From a checkpoint of a small mixture-of-experts model trained on Wikipedia.
Size: 12 layers, width 160, vocabulary 8192, 34.9M parameters.
Experts: 128 experts in each of 12 layers, 32 SwiGLU neurons an expert, a sigmoid router.
Below are experts of layer 3 (counted from 0) of a mixture-of-experts language model. Rows are named router (the router's row for the expert), gate (a neuron's input weights, with its number), up (a neuron's input weights, with its number) and show model dimensions 80-159. Each number is 128 + 24 x the weight over its row's rms, rounded and kept within 0 to 255. Numbers have three digits each.
After each expert's rows: "mostly gets" lists some tokens that are sent to it at least half of the time. This comes from a sample of Wikipedia text that the model never trained on.

# expert 105
router:132131130139117130093139100152104108156129155170144124109146099139109087146133100147108091145092116126146107146058168120149093122152145126089107154152095145103109117109119128160102165154126115109142131100106206110094080111127120143111121131
gate0:146120088093110139098148103114123151137159175149115101100100101116134127154174132117141110159147102092159099141094113110160110110154096134094129147142158084153137158124121122109133134148116098151108098149113112069134095149098167122128142160
up0:138131109139116178122182133142114139158102113153153115072145096127126145144111121125149140077125150115111138133171125118114157110122161128181099107109112107128147094139169135086111089107097145119121130192142105110142174110115144147144120184
gate1:109154155089154078128133111149124130102092107110139101138148114115133094158086130108132126139109136102123128130124137134099111123139129114150103155139140159154204161105114132152150163109103153080101159124143137115138151102161109156111120071
up1:124152153133099123133128107118148158138110169101141140149108153124140135135141142100153133153154154107122152143126105131149122156112108077170110086093153109117115149112163157123136104124113130169085148155132104070135174163084105087143136161
gate2:125149105160092102093167200130104115123144128145109137143125133116130088125118135131097137151135168102091135093090139106178155093132129132129153120128116175138134081141140149157121141119129161081140076108139127104151093128095112128159138102
up2:129144122157176171098136160154129139089128137131094121110105161098122149114085145124101131108124163121092109129119155138170126133126138096131161118059115095118121106171168107119091118124123126157137141156122122110103168162144154115163135095
gate3:135122141145124174132173131161129109157134162160108104123140151091101113118130113094107099114085141115124118127097089115151117113158103068127120181154151114142171121135097156112124139141130103113140082090110127078156111105114161139163118099
up3:163153124135174173135111143067129099142133149149125129119138119101115138106129148184139124166111127149110144103144123125140146112121109139172144143082156116141094131094150138102086105103133097110099148096145076101137184121094117095138130125
gate4:145166121120119139129174147123124150107098151091129119139119080109141132145194134132141128143119114101130155099116133115134131084081121104116116146113160131142100143185132132121165194117175131128145134134171097132134156116149069148126099152
up4:126118136147119145092118141125154103124116154165121139118146119124132102125157089119138073122150083138088168107073150069122086156134121097072144120165140127160104091167138106115115139156119152093153120129128177128125096128089140155134119127
gate5:099137139118142120100084120101138172152109132128144133138134113131114166138134090161123111126104146172175109130126091140120124203133107141115109148165163095103147128111111129102119108110138149138175127144145108149124123105145150109072097111
up5:098099118148116096139080107131162163171147158137119121127115104105105096138140125104153114139128115148116109124062096084157120107156132091109149153111137134106133106109136103152123100131144133095139132122070126160108124141095104137136156156
mostly gets: " area", " village", " program", " project", " town", " event"

# expert 59
router:134099117135151134118110137107109125123125104128146172132162166140144098141126093150125128123133129195111143119117120150172116153121115138150075090091129163090140169156084159097105134106089135145115098111126143152142153099134148110081132109
gate0:124165132127112116156134147176087105153146116091102152118168105126138086142166143118125133162126113176104177070086180109137132131093094135144111151123138175142126161118114107149155091113104138163143105112125151106132119121098126134118134097
up0:121108126120109155095113127164141139134152160102094161115137116120147096130118140125102118180137165151133145142122149123164120142158147124139116131162170134119156147167090158116098115113108133108131135110093181141128133113133143114111120087
gate1:157126180127170118151136145085124128115132111086131163120094121113100181157130138147168120119112121125142133146164123103145132149132152151140191162147117121142124115114091116107082141110130148146142112121118149096147109136122120117123190129
up1:097131116096124093098145138110135153168150146137151136115110116137150160114111163138187098155107146116130095175124143090122127125142135115152132163118112127149095130115132115110111143109163159141139117148138147133152105166082152143141110140
gate2:155120153156120115140096121095139133148120087110094157111140123176076134103161131134152073126109135137144123109116099127158159076146131116118122126098109123153171167099166174161153121120096082161111110125177095115121118143151144121141122106
up2:132128170114152138135136137182129125135095116116127119125089080112130120101187132120131167168112100125100162123137128146125123123101145115116139152112133113154085118098131161132140088088141109158134143106167113100120148162121139124167112132
gate3:164094111093144133140072159100107079158157156119148148145124174129131149156102139167141129138103158148133171101120115147150137145104078099129123138126074127142126159102110122112108099111134152141123072124100124149123127153158144086139147177
up3:090123094126092117130151108141146133126134124123138110103114128150134113125121163108142134162146129079157095133193144152132127102136133153127171143176082120134145154125153101151130130122153132129100149099116097162111111149117096180133127141
gate4:216101106151149112123139177111119138094126087129127132163158148145123104137126130070098138145087113112133110152107130152130130154146128171119115149109148140129187163151129190142109109093122160074126107137081153148160146133129114100102126105
up4:149140133142152145151081074097087071129133171137139075087125078153117134125119156145143124119151120142106124126151119156126121113135160116146130119128122121131106124123120113117131130115144087128111177128171143140127114123120096084157107137
gate5:146095148105150154107127124119067110130122173110146128110142111169117103155150103127148092164118147151143138113085096111135122118162123120122126162155117105117144096151102107105126105140111133110141115131122149142171100123132112101122111131
up5:124110139139160152148156111114114113149126113171092145105099144128130144107115149116147150116143132088153108167137138127132146135139091110146105126126130089122110128066137087139150126108141099164158144150168089174126114141132117097134183127
mostly gets: " education", " China", " Australia", " water", " Wales", " Africa"

# expert 7
router:146098113087134104108108131143132138105089135160099134149086147109150131134123138100121070175105119051154061109137151098143135107127145107141116130125160128144129076184157101100088136084116165178117147109099125127152136125118129103149138135
gate0:172103096075129138110074137119090150102135150136125131100152127098135155142123134178131082131156110123076091158161128104143117148128109159115139132074162146120106162116136101119123065131168130184144159150154159143132127158103098134126112146
up0:081129143102148138103120119161104159133146080131139161169096103113105120143130096106127116136120115135130148149139135140135181134153143152145088138115163110139105144136148113122123114129121138098128097096132126088150136168152096108130156180
gate1:143141131141081150081151126127182072133139129101168120124128149091151107108142104146176160110106122073089127130129098117166140123110152164142128062128120124143124102129127150139130127118164130130166116126139152123110138127128149098136126128
up1:093103126172110090145154105168132101075138181101143123128156141145124103152109123118143110154097097129123169150123130157105131126075095115146073112133116173126136108139119141188121162111108133144131156143104131144118128080145153145132142098
gate2:115155170126066115125098114154116155129116115138127149197167148099142144132116154142111143090134122064115151104114159121118117116094118129121113120185142133151118108130160073114156113140166138110150152081121126123128154131138120083148108169
up2:194168093130109118118096123180095088156132140145110140113117163124141150183070122115101121124139120113138142131157108141177093131103107148115123134144152143141128145167126155149154133144108175171120139101124172155131108104140135154138099110
gate3:136188182158114128130130127128144122163156151146161100106166163119108111118138129137152106101156137101119125145149130142116090157133172126121140116110152119137102090138133121123133095122177144130071133140125102107096132158152126110107125145
up3:110170139148133143168122125115139125179143099140111141128169131120130158136129128131148161140135115165135137148138126165112121164151141121123120080127134130112111169139129128096099100095122126073111099158113125129090139093111140105134098109
gate4:143108108110083146155131096149157114129155133137145173179104116117141120141158141106119123137139141106143089124081139153135156149076127146119130152105103109123120131169145105156122141129125120106131107146100168159149091162109113140126130129
up4:097124117134147133163170154110128131138079107121138122111144161127077124117094117144125124125081121119158166154194146162138114135198111110132086138159091150146113112139146144113102136109107143135139105110135082106114161106141178119103142164
gate5:163133109122106129110070151128148168139093105133137107104129135113160127175112122146159116146163139136111108137146092125123085125124110157111166143082172173142113139107128137106183097132112141142101114111120133132103104094101133158141090121
up5:103139119161154134133136116140117116149086157144147108185114121152142195127110117095095081142103095142156131086135113071110135140123150150147099146150098145152136101128155089145125159111112153098141117145127087118109136172129145079095148166
mostly gets: " which", " but", " who", " when", " where", " while"

# expert 101
router:131135164135120112120133155126146135105172161050143129146089126131104104115164111090094121183139132142120117132123135140116129117123103161118108089128141100141158176101148124130085081139145118111128118087138154144153128153118121106133135166
gate0:082101111087155082139114113158112128095146150156189134126116127129111120115143135116161139086146147111149155113104138127097118124144127138146147076126112112123212103112198105128129131113137173139140124143137076166141169140102166076085116153
up0:123117099155114104168101143121145131159107096172116134131131137116161106154106113145106140091091114166177111136137138098113100117156154147141098104144155141174128127121109094092146131128088147131153178159139121166125110077117128140119112129
gate1:138172109155138142098158121107124106139095128123137078122130124122133142111115137109161127139122140100087105122143109126112114111139116106114124069137141131126193142099157184087121107131155100130101120122088067153114140123137128108122119163
up1:117109170152104119124119110144116124143150111115148126124154127090144116104144079135077159117121139153128160117101123139091102099146098083134106107171139137154166102106133106139103119136109111099132150169137124136162097101129173144121138146
gate2:144127151139100143129145101095143112147136133128159127108115119086144101064161097115073169170157100138118138123094146141090133157084141118150106122125167128140102112091132134130084103133110151124112115113136140149138120092098131124144120120
up2:107155144124118173154117140139134131125111128140117152130107144181128154148085153172115162114158141094136148119129079126077182093096087160143080119128141115151143109092132108133101139152158112139127111151166112158134124077138154139106102114
gate3:142104115145123132097136084109126125141120089128119189181117127147100153162101157134140112135073114096138119147176136124128119064114085148112161096113162158141114120129165120093158130127121165168101131085148101152075117128120103130105167107
up3:176168143156110135154152145108149162100140160141174114144125141098136141109154111093118149121103131150170105134133153091146098151143121104115135076142167125122144154092087125124102091146099139102132172108139142105159111149125094100118156130
gate4:171125176120163126164141174093142121129161141099127098130100096125147102127112146109159108147147115090133121154130102104151162135164157138106098148121126094121094120163164162113123119138164091150113090128107160125157150124129141120116102174
up4:127121115153127157104146123124129101117110147150154141105144143115102140122149134130144069071132134142174144121149137128085126144131092143103142123168130114094110128071130116135117135142148128130102100147160132115083151137115134139150086161
gate5:191149134192121132144120083123101159129164173103118110124110143109130151188132082125107101130119114126137117120119135128139137151114128161080119087130156126174102136111104149105129092133124117146116125120088110141154101150107175132082104112
up5:130141167119134127103147119120153158114152139096169130105107162133118103114187165103107127163122108100083109119120111139174156116143162111146133146153153122118129116114120101144124107146103162121106121094101150178130090129123148142180165163
mostly gets: " von", " Mc", " General", " cons", " Supreme", " Association"

# expert 15
router:131144159133104118124159148166141105133142146100134079065147103119101149142126126081104109138115161153159139159095147125080129146142108136117124148163139103133158115111131063180164093115109153171086119150122137098145148112112100161153146159
gate1:153137140115132136129164187098084100072142158140108102118152077103133125170110121093137094120127129132097098119141130118119158098151134150131129163153147139128175071133138093151148095114129139113135141130132101099122182136151139158097117132
up1:175127132124140113106096152088144154097128097115140136121133113126104117103130141090174120162150160122110111168113154147119128116099136138109163157107127134139124105132078107103146133112136110139145158149153123137109150080149140122132143105
gate2:133099172168124140122127094157154126123096103135124108142102098085131150146115092146111084117116124152093080152104090140089172144133129128136148156109167139154171115114113115128193132112136163087124132160140148126128171123116136125138136112
up2:104107092137138110087136118125109123102110074114158148142145093118160125161123110125157159116136146111134127140141108119099130165153084171120134118136115156161141124125104129158143147104122098106123136122112151144146112135145132129100124115
gate3:090096120073148151086135171136132164148111095137119116132141155123110135161114150134127115139072133134143174091142146132124137117112154161108144144098130149138135133146163147105134106142161104144114146101071115096166148155088108105113118166
up3:109103110111138093131105114136138127114134106082123105163120104169127120169104091108116115159115126150178155108090093105100129162153158166112125141099150166084131197104101101137166107143100152125151132136121153130098135124135102153113152121
gate4:147156114128117125113131151109100092138112104107166094120176161096146157122121078112104120127149126132131134152115114098144164080174126140130122118130148093116134124107132152131141106141151111109133116145148119101134150116119149115102111165
up4:141120095087072153132127086113142115146120116119136082078075125133102092153148108081159134112152163164146128126095108150107101143148108135098145134137130118111162117127154099130151110141083157163072146143115122150121141110130145128143139167
gate5:145122131101109125095110151146153097130190117109111120151126142127124139135107120120117106166120095123156073100143100144091133131163107164064110135111162141155163134126068108162104070143147150133123103120154152168118129129122124099131124160
up5:111149104127123149156162115153130127157107156104140119101112106117123150116126152089108099118145121121145125154102149144079101118115111132163158145162126166121159089109166111165173113155064102136079098121179109099147132122107128129156130105
gate6:088123174147123141122144140153108137119150147145130105146152124087119088141167155122118118146113118145104148143109141121096145135098150135092156138100132134133121105129162102112153085098127171110128112188134109131084116109146111133140141157
up6:116087147128140121134123167103115124080151091151143178098134136133143122144134088178125129146106130133144146111149115120089108152094149147163111152150149109127151101183140095113132119117151146118113147102158114126143093131096185134126109142
mostly gets: " pat", " Lar", " Pat", " techn", "Al", " vir"

# expert 22
router:172147159137076136129096162091124121112114151119159081099130097108104133149124089067132132111161150152148131124087096142109103098116150124130125123125137143127133110134130133123076100217102123154164116102096149126159150115128162142140126125
gate0:139063129133145127131053122158147113110143192130147152144151109092133123107101157117107121115137096134108123137127112133095119127116104157163152089136136142139160135100164109152111157128128146136112110131121137139147134124142172110085130113
up0:175138095084085153114149115144145149114138121168148098155107111094095154157126151103150130153169088095133093123092136107127137106082109135087149115165130117116133113158142127132173133128132148138167167091138167134144125143098133097173126151
gate1:093114114106125169077117172108113105110135118140123122125121158144119161143085130120186144106111124089137118150144098136154142133088124168133130085121139135167113137113153131153120132103168118146147091101147120140129168167104088139153126157
up1:144140115128144081144122114142112126108155173156169162130112138157135123095100127122171118144090155125161146143145144112126092143119111147155143094100112153114137110142160147141109147113111153109137115114174133115112124113129173123146136065
gate2:145159144143124101123099137086103150150133125182121116156141122091100165113128146141096101155149109122139149150136102155141100112150088101150076121152125100165154107106145111118134115146159093136121132111087108144123101095143105094204134163
up2:122146139169088131177156123098147103150107138117139129151116110116166079178096120095154119081139123121098158120144143147133148101135137106152107146110099131114135089142157070159142141150099116119146135141119127134112141170098145122128144157
gate3:063087092088144118164156121152140110128145110103096154150165145194144073094142154126130094149126082105143108134125123124135115147123143118138116107071134164140102125162137132114115139072116132215131134127161102125094119117101142121173155132
up3:095147119123167074145136111141158164128113110126144109130126150111168083110119170129152148116091092105109119162126140118090147154118107119159096086118131120138108168146146125082109153084139161155111145162166106097110112159136149131118128141
gate4:110123105105048142155155147128089136112121135160121089154135158111112128108139126146150125119088133131153076117128142077138119095119127158132116176121111099110134123124119127078136118123147132190111118143112152106121163148148119110162160167
up4:126114152144129105134147137096124128125152144136095126136101143113140143109138138095177133122096139097166142137163134146172111107115163118121129107106089096183095108106140102180174152115116096111157115138132128115097104136128122086138105155
gate5:134177105098121133121107167086137089138160129103146132139162095123116092111122103128118074111151103134144153139142079122130142121082130141095127123132176149170145174149100092118150130140114131168114116137160167126133143098159149126116169124
up5:158161149138113127156127115112172140122145144102098099176150117109143086164101109142133113145124074139104157116107121098140131121127100107090113147127156156132119135142102108102166136160150134156119140110126159119129138109114127115129130123
mostly gets: " Prot", " called", " titled", " Engineering", " Management", "ovic"

# expert 110
router:113108148099137158116130091142142136111097116129147138111125098132167104144164179151133141104122110066100119167173121126151148137124117145147104141115108180153125138119105144155109144115100097113117169134146111131109129137119161141147171156
gate0:133109129124091172080149111065159130087096131113168094150098133152162126125127145120135155124109097121103136128157126132144164129112144122145125131164166141135093164142127131147098154122088111099127169130146109164081101135126127118147116163
up0:115119154116119132111133133099128129124116117124162112159106092134100139072140128148151108076127163161127161116129122151124153175122142089150127168111080147151118120095099108151141173121144055092085103151145148151167139188147120145144129122
gate1:107115202122095116070159144150135113135161113086070158101138144110149149128159137114104134136124122134145115148088100147097134144154101137116131125096138133121125133140085128207128117124123167126122114094099116107118097134094119126142158103
up1:108105090142123106142116112122151162114172170173110100121100139092091104081134140120109098162082155137134112135131110148143129135118109131105118063122113132151100147102110128071126130142133143181113086126138145124127129068178090152090103108
gate2:136125122156117128128140097088172129055170129143121094130108084142115126141149124093141121131132128131121153141084143131136150139146129149102136126139130118110144127164122134117143115140083142110134084105146155105105159153111156112130132142
up2:139115091113127153105144144137115150104102102155078091137140116141108147117136141132136134141109110116127106146129077085123076133116128129140147131126131113127129139128154214126163106118112125126132171114113152142135136149116093131124137133
gate3:168157117087138099171117119117141148118118101124180061145138056169153115150116124122130165123123142112136135127152098138089134142095127096133123131144172098163134100134146163082129128122140136108122122123145107095132140138112153090084116139
up3:123152125131134144125110154125116118120135108151155145160153104146145127092148094136152104122138133123122162096161114158125168107140129143109114125135143178130135157145104149115102142137090091122112108092152150168146148139137128121140185141
gate4:135176155164130170100156128135117078115122138117131107097109118132141100112122145085135119139106150077101102133161155129128102129140134135137146106153146113120145131182160183161167095127121113148143085116125112102101142105101146127162160154
up4:154137142092116164095117145104133123101148131153148137144077120165104123074105135134147130136124113120123077105132115133131101112119142162099140136110133142171130125116094150108144158134132128110172115116143145066111122115106126124156149132
gate5:131082110102166100162118126090140136140152152144138139138145179156113108195128128144141128107159140103169162118130104106157145085120118129118142142109108125181121073106170109135129096136156113132145160142146094172110095126137138133122103126
up5:223137094120154129143099142136087130122122127126126120153091127131128085116082124147141119115160085141115162108148088121137105139150196115078119100131105121126080114133147147151151166124154138153160165102124126148118099124148115133143114122
mostly gets: " the", " The", " his", "The", " their", " its"

# expert 26
router:109127146106148104106129156166112102106099111158144104073112129113140134120105147157179131076150076104133108115149137125164118148146114132099166139106134104139126137102129143112117151105113120169137177186090086119129156123113145155149104100
gate0:086107134124106045170111178107178161154098153150154106133123124162104113118127142108146120097148085148136118108098114099111151128109150134115143115119102134117125127110130115153100160119111194108134127174137174134112118101128151169150143140
up0:155114108105140137109123135093125112144108120139107178155113122150187089103112156108114144154131171132101124125176116099127172201119111189153128136098122127123124164122114132135123154126140094139120132135115086139108096151100112143103145101
gate1:134089119139174110142124128126124131122156113177125141118143114111137163087134152196119124110069132119168091149083135094087120096101092131131122162131131127114090135141080140149123117105205129117112088126154173075151145167136086129155150105
up1:123140126170173118149128140119135134100125147138085128103136088100132127106126125149130148133066102119158130133097115120077090141098103095121121120159139114110136151144072148113133090123143128141127099163117132104136133159137136114127190156
gate2:152096155144089131132148133164134128166113146139113132173103138142097156109154127098154131119117170133153144140177155144135143129114134139109135121127132112113087121077102087127093120141167115131118076134120150166129187100149126160159098153
up2:153104137123121142095080167121083147110138133111148100121125128135094115088130123091124162108150103132162136115138100116161083159153083162093113136146142139109135169134145131173117132135088134123163131115138150107104150117150100132107104149
gate3:154154143146154153132123159159111093093111139112135118114140089109152099106081150103162132134111108112112197139138130150170118152137133155084109112141082118135142112135118115128123169128126180147133118094131118143130142107138172135129100171
up3:128126118172106160110125170118160179122147109136107101120152150131129152117106161119112143150148133105080127139115077143130110075103137091134123113097189125125165096166135101095181085121102110127120149116119145119152099089141144142169143096
gate4:080140130145146127166112148138125120110094072169132134117092161120111135137093142111150143083111087113159146135095174109137150157122188134164128096118124125116152099161130094118127158133131140121107112153128030104117149083133125139135114118
up4:146158123190083127151144081136122146112092123125115100147114180133116117155125092099115106118152113140109121134131143098144152156109124111165149119158141126146137103152044128140114084130156109172096141144097119101117142146128119140148095112
gate5:092109119052118109142092143119084098167135142109156123134182120133181106136137122168147096120150127141105121124112104135154107095133132106140133110111134134170129110163118103071096135103143175140095084149100141155121105121156122155148073159
up5:111082126144144109122120125120149115120185153116114183160113150142130081073155132066110115152158159117138117166125116090099106083101095139154166132112090148142099138152082102153136152139178142115133134092169169091129104117140132145112115131
mostly gets: "loan", "Gls", " Et", " Bron", " teams", " Goals"

# expert 3
router:150131135118103137156139173144114120077090120132139115132147147110136143139151169170130136138119157100155131115101168103147181149154135109145101114117107076158120110138139150146105096112164102167084169141134125119132114145091129083120130116
gate0:158129121121094099120153123103106153126130133124121096089091127101132135114080109138137141126161097128163127130155134104161134158118139120110128141146175133097122089148097112125154111140152082145126136161143110137184168138158165152137124129
up0:116119114108141136107125131122160143145171149142138119170114121130154167120168123128140126183114129093161152097107121112156112109113119093147125189119084118161154097117145099145117127139139121138143169095111142086134106111122130123159120180
gate1:103137120119170121123140120111117099141097165130115129092136161118122143092152131146107124107180147111122119082102146094154098155171131122170136111176103127137103105160091107119145121118148097151140158129113169120094113092139147102153143090
up1:080133108155147111125130138115136122162078142131144138201113096176112168135128134127138122110117157150124108143118110093172124075117113111095130097142086117093077160127117081148138142119125138110093162141151108116103136155135104131171091100
gate2:134107093081126140097111150123146143149137127090141133162122152129079101116118132137122182127154146128103115091117122096119144123145159137165169155170134148118136123150125127098158094130142080152149171122169132116166134142125107122115128120
up2:160140099124129083123102106124118092084132138101148119121162132112145122154175089121095156121105120143177102122113134112103149094127104138133145116110136143153144091142110152168092122154081145107155111154126146153125099109142096149165133148
gate3:124123108151126132143128174149131089130079119194141131077162181103151163115136136126109113131125131134108121118099100072147148128135126122123096151121140128157205104144087128117143109123150147150145137145148136133128140112092143115081147098
up3:169123119108123166151134165148169116173103133141104120112150120101153132147131102096103150133127153126138114116135157113086135161113132113140103105138108129108169091120201121176105122110115139116125075123153133144073159137117127108121099088
gate4:124149117150071122179163130114146130136143093143142102112123171130131160134159149133174082162157176111159118086117145143110163123146105107118092130133115101125126119083153153154118114148125100194120150106130123154126146117105120138121151144
up4:139101109083116122111124103122154121136137157097166137131108140162143133129130088155142122098123097085142106095100136126143146104114104103063157135125118132129094097108150099113151144147135094146139123160123088154104198121157146184140085151
gate5:114145115115110112132162173141157150107148117114151121143108127126121135118159098112107156097144149112101105166085107138151123142148214116112116144090105142113148142140155149119136124114097156136159140125137098131115120132102119109176141144
up5:135131148115140181140126144108092158070144164150119137117115103122132156118125129132100172137157158145132121100114137117157169143104095118145130108174144119132168095156152163136146101138136110140106156121138136062124129147118118085129120100
mostly gets: " general", ":", " between", " :", " having", " never"

# expert 82
router:116125106154129133147170116148140130114121133168127141115139180116134130150130149128120145131135129091150134129155173111129155122126156103112153155138124120114123105108129149125113150109109122108122136133082126165119113071184131171123140116
gate0:139058111154124143096141095144147133138125099130143133107138120167135150128106173161123166114100129118110117138139143137093145074149124169144161089098116147126134096103163127088153169100126123140101127146124103137139093119143145122144120097
up0:184170152089132112153147163102145120150164079100084109135091105134136142114117136122133109190120132100144117138149101187108130118166099156148128128132108145155116149133164166112142117109144101152133171127090101093138165134112101114152103126
gate1:119086142125140126176151125136148107115137070113140140117150102117137138105086092174127091145126114136159132104105117131141134179151120089129104178087125102123159101093092134104153160131126133088145100169169115112133134083127131148163106147
up1:160143113112157111117075112109146112133144140109180144085107102124097146102084115141178143125116126119093136140157096138128160161120116125153118077118161099115045135161120156118137119135131089153130093157118103146152138158175105145184123092
gate2:175115155127186130107097120126122155132128144109157125151135144110111105109126153153158145116129119117093136168121140108175155148127174109159164093146117121095099108127150151095097123116125139109101092135128089123117171075174115167129133141
up2:138099130110164152113120149125092113147131133136137098146110097110125180112139150099150089138127150099123127134103093124125151111139127188115114147160152096127140109136140098131136136120201120103129120121165164097112147172118114143152178138
gate3:108102096149127101137099082108144139099108156130198143168111135128138117121152120145139116083131112124137153147078142113102121084136127123129162136105121125147131158100085090125104130146092114090101087106144144122149096130129135157173120133
up3:115124136113150105060130168082113154117057129113125122111126121143165146094159138105136134147183141106124103102113107144155136114152130163138139113112112138151124166165118134148087091117129104144138153128094123100127126156102077129169124120
gate4:125129116149148104143164149085127149083117116121106157151114147127130122106144137164120178102131104071140121131148128125112091116145151133137164123128123147095215127101133098133101157129153159095145110161105132155099113100147147166124116129
up4:106152161137102112111137117136140081140132046138107152127102102102112131142120109122130134116123169091110159173110130158130086124172091135098099158100125154103121135084121118148136165131181104139108141117128133156114158109110175116141140109
gate5:134165094146119150131158173137132100117116148145134150119182163116128123149114100092109142104096144132116178105095151123138122150137135130091149134114133116079148137141141094125149150120111099111143087136085155179108157088134129116134109127
up5:140109146116123115138130172138127124172130147091111115140168126129125134116139132170133103154125119125174130145098134170120107133181126119103087116077095169088106118127102111126101149104159117059187186114114152159121137130124129119125105140
mostly gets: " League", " Party", " Army", " Association", " President", " Minister"

# expert 97
router:131135170124176120125125138102134126157128118091091095136121142151081135122177124147144177149090112130142101131139114114126101180130172150135123139116085105090140137128159135125101150054143165153124129196159120151126175077126172145154102095
gate0:139096129128134132166136140111147120121131144115131098137135144147123148139167122148089150156124126138117120124173103122119134144159120171133093085140193120180157096113116141153078135077139148120111144148149113135089174101126143108108150123
up0:105151112082142156090136113176141124124106127153100108133111115144114119112152154128193126063053139127136168142135135112094136121133111097118157133162112107097120140133113092155128159135172146107149127137130118169103111117134169118152101150
gate1:128105161106123160136091096084167123125130124160105113116108159112115144152183151125122103145138127138108114141167144142098121135179090126118115129134084108119117104153118108112089129143119177142103123156149110110118134110156135138136092117
up1:124078150134186135151139138081107113156169105128115136128099139143129147087151120120164154147137097134136092081116136147150148138164157136141147175106062131106165110181127135113120076092149147119112118140100126168150131105137150114103120125
gate2:130083117121153125116123106115162096141164137096155128151120070183139141109168165092142069126113136148117127139126125093129137142179131103088114140162149159087171124104138141179091139142146119115152122136116124136123102126124123137108133136
up2:111104116094129137142128073178109166091132124126125175123096110143129144122106183100179116091177089108106100103112132140168147125141110159094134134115148139131150101112173116145142121101112149151103138075110106133121080107124133146115112130
gate3:130099150131113121159156071136181118117136100105112085141169153162128132116166120139126144116092120132139139135126135153092132145162147086165113135144117095126094114137091147125146155120087135091119132153094182107121124101129093165182116136
up3:131164143107096146164125131107139136135085110138154153119088135126137119138114161136156127064112143106133198131137160127137173080109087142114141117147169121152123106117131145071176137103055136164116142146152108123151125143104125130149118138
gate4:110126103067117111142098094145157123115138069172107130113090135142142157072139128121123165113131123134122134099132138133161140171155158159095140117103106157100139134138144097142103143110130190159143111128116098131115176149155180123163115169
up4:118146103148157125144127117161128164157152110112066117133090114095166079144135161082125123152139101133126122160136048068143130156086119165166134112154125178144123127121111164163116101102139160125053121116146158133153125111175107151154135118
gate5:107149140145135131065119116112142129113146116134143107137111144150159183133098174125117142103132083117107119110083163114162157084133147169146135149156137078143113140094118064115129166098153149144114150137138122121094162101138102137132131140
up5:112125152141117126121157175146131124115132130123133135144129124126151121154098103114130124133092149130150114131136156084150122116119128072149161100148095108106144132132205136159165158102103128125118142138136094132132097072108136108121133084
mostly gets: " exp", " Vo", " dep", " tie", " comm", " pen"

# expert 85
router:128120110111121170113146147123118138113152175158150125147106193104111098111164109101069092151111124138190100108127182145130133122113134125116151126146127144110129138147057113140132105138117105128141125096101157153120107152135136127099114141
gate0:134151105118115111141103093158101118112157144137106145129132178124127101113114084092127151137117099099133117146147159133124129117169093147119117088151144170126121125122090133124076141125134082160131175114094117160129115128121114149130155164
up0:135123157145150124169116124098150141147173100083136133098133113080104113122088132157151139122121116132098095128137120126171085167147130120126127097096159094099089107094128186137139172115168116118162145151108130139121144128134139126153130137
gate1:116114131111147095120160130151084126146123119108106131125130088176163122137129128152134125124121163135149153140138158140116147138139108137117106169165125110141097132131142133139156158124150148120116110138153112085113119163101129105139144122
up1:159121130115105143128138154097129148143151112088119108118111170108124166148176132087130121138154118116135118142192135093099113135103160093080145171093160143117134153118126129123150111148102126142112163102107102132120145110093163129134130124
gate2:148104112110142160154128157110112102141087100113131111145165129151074156171152115142152119135100121155161136119137158066122128124100107079103147070127145119124118063144087142126167105133115111134173135159161125138094139110151137103130137105
up2:175067136119165120119126083108142071136084154092155102119130178169160116140092137159118107115125108137062166113117136151093145161091129129150101098117113140139137101133181127155143130133138145110100150137120126102132138080132128136146136144
gate3:153131142134082086103163106110100131120142123159141115156071143121123123117147120130126096166160112117173132109140177103112162124105137146084138093145129141094080127145121122146118162128172100121139139096138125157097145092187148118077166119
up3:159152123134119108116093107088094118148116101146150127173124112154133165103100129130126165119158141095117157117144103115144116140106184147144120129142137150140095121142173165113120100121132136157133169112141116154142154124118123118111146108
gate4:107125132145134123160124112107179109103177183145126123120158156106157128146111153111089174131166139112131100143155104106164128158156151108146144155162153147131105130114120137126111124119129164093128122151108086134148115172109101161135126134
up4:076125153130111100152127147122163122118094111127110103120159097089124140125109184105165153141160121101136148141124064107104147106152180139124138131128122105096148146138137128141138135133139187103106119162139083158120146075193083102133141143
gate5:161105120123097122103128116099093111160155094086122069131129134151116187118112128167134137124133121092118151125142134134144094164110071168102111143083123136090095110110123117152102161120131108154135157130153100163144108110164151127112105115
up5:146084131144155154138140069117180108100129122117150136110140112124135166079117177143160135133157081084095186125115097099130087151089083161115118119091151136130154102147127144113131118110126143121110135134154118140177154149140144136124154154
mostly gets: " film", " album", " art", " song", " book", " Award"